Experts of a small language model: 40 experts in each of 11 layers.
Below are experts of layer 2 (counted from 0) of a mixture-of-experts language model. Rows are named router (the router's row for the expert), gate (a neuron's input weights, with its number), up (a neuron's input weights, with its number) and show model dimensions 0-159. Each number is 128 + 24 x the weight over its row's rms, rounded and kept within 0 to 255.
After each expert's rows: "comes after" lists some tokens at least twice as common just before its tokens as in all text. This comes from a sample of Wikipedia text that the model never trained on. Tokens count by the router's weight.

# expert 26
router [104 144 100 123 145 129 127 169 112 105 103 106 137 106 106 128 110 142 115 156 115 134  85 124 129  97 102  85 166 124 130 135 119 157 169 106 156 152 140 146 121 112  98 131 110 130 104 141 135 121 162 117 135 159  82 155 140 123 116  98 154  97 140 149 143 169 145 117 125 147 153 166 113 143 103 109 152 155 130 130 154 140 122 162 105 131 166 147 150  96  85 107 132 145 149 163  97 133 119 147 160 106 158 147 123 123 174 129  84 175  94 115 145 152 168 120 121 161 150 119 192 158 112 154 150 140 146 101 114 116 155 142  85 116 121 147 117  90 121 154 148 107 133 135 152 147 149  83 158 143  83 167 114 134 103 117 164 119  92 167]
gate0 [144 146 148 174 102 145 176 158 131  99 126  83 127 149 122 135 101  90 134 118 146 131 143 125 141 143 113 124 151 140 118 105 107 126 152 133 124 123 110 143 123  85 110 141 140 132 109  98 128 129 138  97 137 181 134  70 146 102 153 160  92 127 131 145  92 189  99 171 147 111 114 113 117 150 127 155 107 117  93 138 100 132 153 152 132 106 117 114 119 154 140 162 125 143 130 134 169 134 152 114  66 123 101 114  99 173 131 175 105 140 139 169 152 131 110 159 118 113 117 131 129 159 126 143 134 102 125 127 151 154 107 143 158 110 114 111 135 117  62 107 153 148 174 132  74 151 132 164 106 137 144 117 168 145  83 146  99 159 127 147]
up0 [106  93 106 171 111 120 173  83 114 165 136 111 181 139 112 177  96 164 104 132 140 118 152 104 126 127 158 128 137 110 119 122 107 150 145 184 149 105 125 135 122 128 119 115 131 108 146 165 114 113 138 107 141 134 129 138 121 116 157 162 103 114 108 138 151 116  85 136 174 152  98 139 105 143  80 160 115  94 113 111 154 103 118 143 164  92 119 141 161 132 134 133 139 129 113 161 111 106 133 148 161 106 135 191 138 101 181 176  96 125 108 127 135 158 146 105 174 107 130 107 192 106 114 128  81 101 150 139 145  94 131 134 134 125 131 151 130 148 116 137 138 151  96 126 171 122 106 113  97 101 145 130 130 138 158 147 146 104 129 117]
comes after: " B", " b", " A", " G", " I", " M"

# expert 10
router [137 165 150 121 172 136 122 152 150  95 142 145  87 107 102 117 145 143 105 136 176 150 161 138 161  73  97 116 118 122 117 122  93 118 129 140  92 119 129 142 102 139 127 115 150 172 108 135 163 131 162 142 169 142 113 125 106 138 127 125 154 166 130 157 143  92 175 160 122 134  89 146 124 134  66 164 144 116 139 119 105 141 147 160 156  93 173 146 153 135 118 124 166 107 138  98 141 113 139 117 119 122 121 118 109 138 113 134 146  96 150 101  86 178  92  83 125 124 100  83 125 127 122 156 103 139 134 110 116 134 134  93 135 111 171 130  91 164 134 140 116 112 127 171 149 154 112 147 111 153 117 141 106 137 139  99 153 176  98  97]
gate0 [173 118 174 125 115 123 128 160 152 138 151 132 146 135 110 113 126 123 151 157 167 125 108 143 142 119 111 133 112 138 139 165 147  74 194  85  93 101 145  93 140 162 138  81 134 150 154 132 187 130 120 105 126 101 148 132 126 146  79 139 165  79  83 111 156 111 127 103 125 120 139 136 111 106 118  77  85 159 123 124 148 101 162 144 137 121 175  84 135 148 103 141  99 135 147 134  66 147 132 140 137 148 157 134 141 134  77 129 123 138 123 146 101 138 116 105  99 152 111 138 133 116 112 100 116 142 133 144 134 114 147 116  93 110 148 139 116 103 127 153 127 143 111  96 146 134 145 111 133 165 137 123 103 160 186 114 135 159 139 112]
up0 [113 121  95 173 116 143 145 108 165 126 131 124 155 120 137 111 162  83 115 121 157 136 146 119 124 136 159 173 124 144 138  99  91 135 129 154 179 186 101 158 113 154 148 140 106 121 152 139 134  86  86 142 120 144 111 112 146 121 153 143 115 196 116 102 114 119 148 127 147 106  91 123  97 133 111 115 141 137 141 149 126 101 113 134 116 128 168 127 122 135 170 169 123 128 140 149  97 154 112 143 121  97 127  80 119 154  70 141 125 134 152 177 124 100 132 151 115 119 111 115 144 106 120 151 123 114 110 102 111 157 147 132 146  80 158 108 161 187 113 121 123  93 136 157 156 109 125  89 133 144  93 136 135 100 104 110  69 132 143 102]
comes after: "\n", "-", "\n ", " Binomial", "\n   ", " Full"

# expert 36
router [108 104 134 167 124 162 116 104 138 100 148  88 112 125 123 124 142 109 129 136 136 149 109 130 153 120 162 108  98 130 136 131 140 167 162 130 124 165 101 130 106 133 125 104 170 133  94 120 124 141 116 116 105 130 107  92 156 154 128 161 171 104 117 119 131 158 105 113 141  77 150 136 113 182 139  98 134 123 136 119 119 194 137 133 122 108 140 147 107 108 130 146 118 105 103 143 150 112 145  75 128  93 108 147 137  85 131 119 127 166 111 142 139 160 161 142 144  95 125 108 146 145 179 144 146 130 155  80 137 127 129 111  84  74 140 121 125 128 151 162 147 129 157 172 149 114 150 112 129 168 160 162  93 157  86  83 130 131 182 156]
gate0 [131 121 132  72 147  75 159 119 159 144 143  94 135 114  87 147 141 109  78 147 115 125  92 125 136 113 131 196 133 141 148 137 139 108 121 113 112 152 127 100 111 135 123 183 138 112 138 101 141 157 115 137 120 110 120  79 122 133 129 103 116  95 124 138 126  66 101 111 154 112 135 124  87 124 137 151 131 126 156 148 102 111 104 103 122 144 141 145 151 105 152 119 125 133 147 143 159 147 102 101 135  97  85  92 122  88 107 143 130 158 179 134 113 124  93 124 107 168 128 105 152 138 162 111  99 129  96 145 136 158 134 106 171 112 130 103 150 139 130  90 149 166 117 147 110 128 132 154 160 129 111 114 123 139 102 164 110 171 194 161]
up0 [141 125 163  63 176 117 145 102 126 123  74 151 122 177 121 166 176 164 167 135 125 143 113 110 167 148 144 133 120 138 124 128  82 142 153  80 146  99 146 155 143 153 109 147 100 114 115 127  97 167  84 104 143 164 129 142 104 128 100 157 129 111 129 123 155 142  94  99 131 129 131 143 127 101 148 131 158 109 151 132 126 109 160  99 145 133 161 155 109 129 120 155 164 143 118 146 118 118 151  81 143 137 153 143 128  94 145 154 118 121 101  94 109  95 124 153 142 136 124 133 142 128  85 114 139 131  92 123 118 131 141  80 148 123 169 137 117 123  67 117  85  91  92 122 116 150 107  97 109 118 139 154 134 132 154 151 121  89 100 126]
comes after: " the", " a", " his", " The", "'s", " its"

# expert 4
router [146 138 109 101 109 108 111 119 105 122 125 108  96  73 143 103 103 150 131 108 159 167 104 157 101 118  87  96 148 141 175  82 119 163 119  85 137 117 131 128 129  63 154 157  79 108 125 143 103 127 149 105 117 138 104 106 103 152 127  79 149 116 129 143 174 129 135 115 109 130 161 148 105 127 134 136 101 116 111 149 138 135 143 128 155 101 167 171 110 134  90 100 158 123 150 143 139 132 156 109 127 133 115 140 141 133 155 188 119 134  97 123 104 110 110 117 132 129 193 134 142 169 127 177 167 147 145 128  88 142 137 107 124 133 111 163 150 161 114 106 134 133 144 116 161 119 142 144 136 140 108 143  91 142 137 104 156 120  75 112]
gate0 [133 142 160 126 139 128 143 126 158 144 118 143 153  99 117 139 189 133 127 131 114 139 125 114 125 154 128  86 157 162  99 160 163 159  92 143 126 169 134 140 143 142  97 105 154  90 116 101 127 153 124 125 119 125 134  99 176  87 114  93  79 132 150 121 114 136 117 133 156 115 130 110 141 137 135 127 121 134 135 103  92 103 146  96  87 134 124  89 128 145 132 152 109 123 148  90 142 122 173  96 118 143 152 162 118 113 153 128 128 149  79 113 111  87 108  77 125 145 130 109 124  78 123 122  86 170 138 171 157 162 150 151 160 138 124 142  95  99 117 125  99 167 161 142 129  86 118 157 115 156 105  88 130 170  96 129 162 112 145 153]
up0 [ 95 112 146 108 102 152 122  74 113 121 151 126 152 134 167 152 163  93 138 129 138 146 135 118 145  64 144 159 168 123 121 158 133 132 131 167  70 105 159 138 120 151 128 139 117 127 158  94 121 157 104 106 156 176 126 136 131 166 176 120 137 103 107 121 121 138 155 163 109 132 110  90 107 145 121 116 104 120 133 128  84 109 130 136 126 147 145 145  92 132 150  90 125 120 111 143 142 126  96 139 164  77 109 123 126 163 122 112 133 145 177 128 168 167 182 124 113 144 142 173 118 151 141 109 133 117 115 174 113  77 145 126 159 124 123 118 157 166  93 128 119 107 133  94 158 164 114 123 101 107 106 116 103 112  92 126 134 137 107 136]
comes after: " H", " W", " J", " E", " h", " Y"

# expert 11
router [155 143 132 136 131 163 172 150 144 123 137 107 147 127 104 113 113 104 105  91 131 159 103 155  92 122 122 144 124 139 118 123 159 106  98 119 132 149  98 140 142  93 125 111 115 162  89 146 131  87 132  92 112 145 109 153 146 143 121 126 142 131 109 115  98 126 155 108 133  96 130 149 104 174 181  99 158 120 116 143  99 199 101 128  98 144 147 119 128 165 111 146 185 148 159  90 142 120 108 120 107 117 142 127 181 146 151 151 139 203 100 160 124 143 134 140 152 100 163 154 125 149 167 174 127 120 105 136 129 163 159 166  98 124 137 154 129 129 144 135 123 132 162 180 121 116 102 105 118 138 141 121 166 106 124 114 139 115 157 143]
gate0 [144 124 103 148  78 118 137 111 122 123 158 112 161 153 140 123 122  82 147 136 135 152 141 146 127 125 104 159 134  84 151 191 141 157 114 173 156 200 118 146 149 121 112 143 149  80 148 101 117  83 173 134 119 163 149 113  83 146 142 140 152 107 131 144 118 112 125 113  92 103 125  88 122 160 111 162 134  82 111 125 142 136 134 149 121 148 122 159 123  93 147 132 154 121 152 156 172 117 126  82 142 150 170  98 117 127 126 100 133 188 151 173 123 116 121 121 113 131 108 105 122 122 137 106 130 126 121 129 151 147 123 124 142 127  78 179 109 154 142 143 153 118 119 119  86 133 143 121 129 139 147  99 114 127 166 101 123 116  83 116]
up0 [130 120  98 132 165 118 129 136 138  80 136 112  76 122  97  93  95 112 136 132 108 130 103 163 151 126 111 139 145 142 161 105 149 134 149 155 116  96 124  92 151 154 107  86 133 169  99 117  96 164 117 109  94  92 113 157 155 182 142 139 149 113 181 147  97  88 124 197 131 132 144 141 141 134 136  77 156 109 122 136 152 133 127 135 127  84 155 141 172 115 151 100 128  82  78 113 134 154 138 175 165 156 115 122 136  87 130 135 126  98 109 102 118 122 102 170 154 121 138 127 125 124 121 165 168 122 131 147  58 138 133 116 143 126 152 116 116 137 124 127 126 108 119 123 133 138 155 130 106  96 148 138 141 148 107 130 107 131 125 133]
comes after: " P", " F", " R", " f", " p", " t"

# expert 23
router [121 129 117 107 144 142 113 145 109 120 128 149 143 164  96 136 121 126 120 106 109 149 159 167 177 101 133 139 103 134 141 108 137 122 149  92 101 136  71 138 127 177 172 153  85 130 119 113 114 155 118 123 140  98 145  99 153 100 112 141  89 142 139 164 157  90 172 150 149 151 145 127 115 125 120 117 156 125 118 141 139 124 101 143 105 159 140 120 104 161 120  72 127 150 105 101  79 124 140 103  98 127 108 132  87 112 134 150  96  77 178 167 121  94 109 140 137 115 181 158 113 149 145 125 107 131 128 170 152 132 198 124 118 136 136 152 135 116 128 154 132 154 140 116 109 150 105 128 152 133 161 121  94 160  98 103 132 136 171 146]
gate0 [133 120 111 139 187 107  99 149 130  96  85  71 100  94 128 112 135 125 149 128 176 112 131 146 103 119  97 129 101 149 150  85 158 145 125 145 107 155 132 100 158 147 137 110 134 139 149 160 103 173  86 136 101 134 114 118  71 114 145 124 114 107 160  83 124 129 111 130 106 117 125  85  84 107 142 143 136 135 129  81 117 114 122 115 130 108 111 142 154  81 125 154 150 139 164 162 127 163 133 103 113 152 143 129 143  86 112 107 138 100 147 127  82 108 160 126 149 116 150 109 137 140 104 133 132 139 153 108 140 178 129 150 110 109 136 141 111 122 192 139 108 147 139 114 139  70 147 116 123  91 176 124 162 137 124 137  98 144 127 146]
up0 [118 145 129 139 144 117 124 121 143 165 185 123  99 172 126 148 155 113 123 181 112 109 149 117 151 121 127 125 170 164 148 115 123  95 148 132 135 100 115 135 115  82 167 158 106 157 114 101 155 160 152 152 160 137 104 159  97 126 132 131 101 143 113 139 128 159 170 126 139 115 112 176 159 105 106 147 132 150 117 178 123 147 152 136 171 155 129 120 107 119  89 117 122 126 136 102 133 113 141 144 138  69 108  92 101 161 110 142 109 123  69 131 133 104  73 139 147 140 108 133 144 144 155 132  81 109 129  97 104 138 118 106 139 134 132 115 165 125 128 140 131 142 116 118  97 146  96 114 131 102 150  66 107 107 114 145 128 102  72 160]
comes after: " to", " in", " of", " the", " at", " on"

# expert 18
router [154 163 148 122 156 153 176  71 129 109 151 127 125 129 112 131 123 100 182 140 132 150 162 129 139 110 118 148 113 146 114 136 120 118 100  92 131 105 130 130 154 178 124 123 124 138 127 130  95 143  91 141  83 137  96 151 133 101 136 133 134 151 127 111 117 124 137 140 126 149 124  97 187 148 127 108 119 140 185 130 113 110 164 172 149 129 130 178 181 118  73 154 126 106  95 113 138  96 147 129 173 126 129 160 116 119  91 141 136 106 161 118 132 151 120 142 133 126  89 109 116 140 161 149  74 122 105 116 141 155 161 144 152 102 151 101  89 158  98 145 171  73 115 158 115 100 114 147 115 111 145 145 119 105 138 137 121 112 113  97]
gate0 [117 123 152 140 137 104  89 131 134 150  90  93 147 155 140 137 102 137 137 157 134 121 136 148 118 100 103  95 146 127 148 125 149 141 156 130 121 129 110 111 167 106 145 117 110  73 104  78 110 129 119  68 103 166 141  79  67 122 124 102 155 130 122 124  72 109 123 138 140  99 137 147 143 118 135 134 107 148 150 169 124  83 149 116 130 153 135 131 144 131 127 117 134 132 142 126 128 167  97 143  98 148  82  88 162 138 112 151 145  89  94 174 110 117 114 132 139  94 132 115 169 166 132 117 134 120 139 104 129 126 165 134 152 146 182 142 133 111 180 147 113 147 121 173 135 156 122 127 150 125 166 158 127 118 114  88 126  95  76 132]
up0 [ 77 140 109 141 126 111  99  97  92 129 122 127 107 106 150 155 115 171 109 198 114 126 114 124 160 119  98 160 133  82  96  96 105 127 121 110 117 122  69 163 116 120 157 133 102 107 131  90 131 124 113  91 128 155 132 116 160 109 129 123 112 103 144 136 117 160 111 120 117 151 105 132 147 112 138 165 109 138 149 170 123 130 168 155 134 150  86  89 161  96 105 133 104 111 146 177 123 101 132 131 156 117 156 135 116 144 118  84 113 118 148 158 131 117  97 111 133 108 125 189  95 124 126 135 103 113 149 148 144 153 187 154 118 201 143 132 127 118 122 138 115 119 139 138 155 130 123 119 149 114 150  99 107 143 119  94 128 143  77 147]
comes after: " of", " in", " to", " for", " with", " on"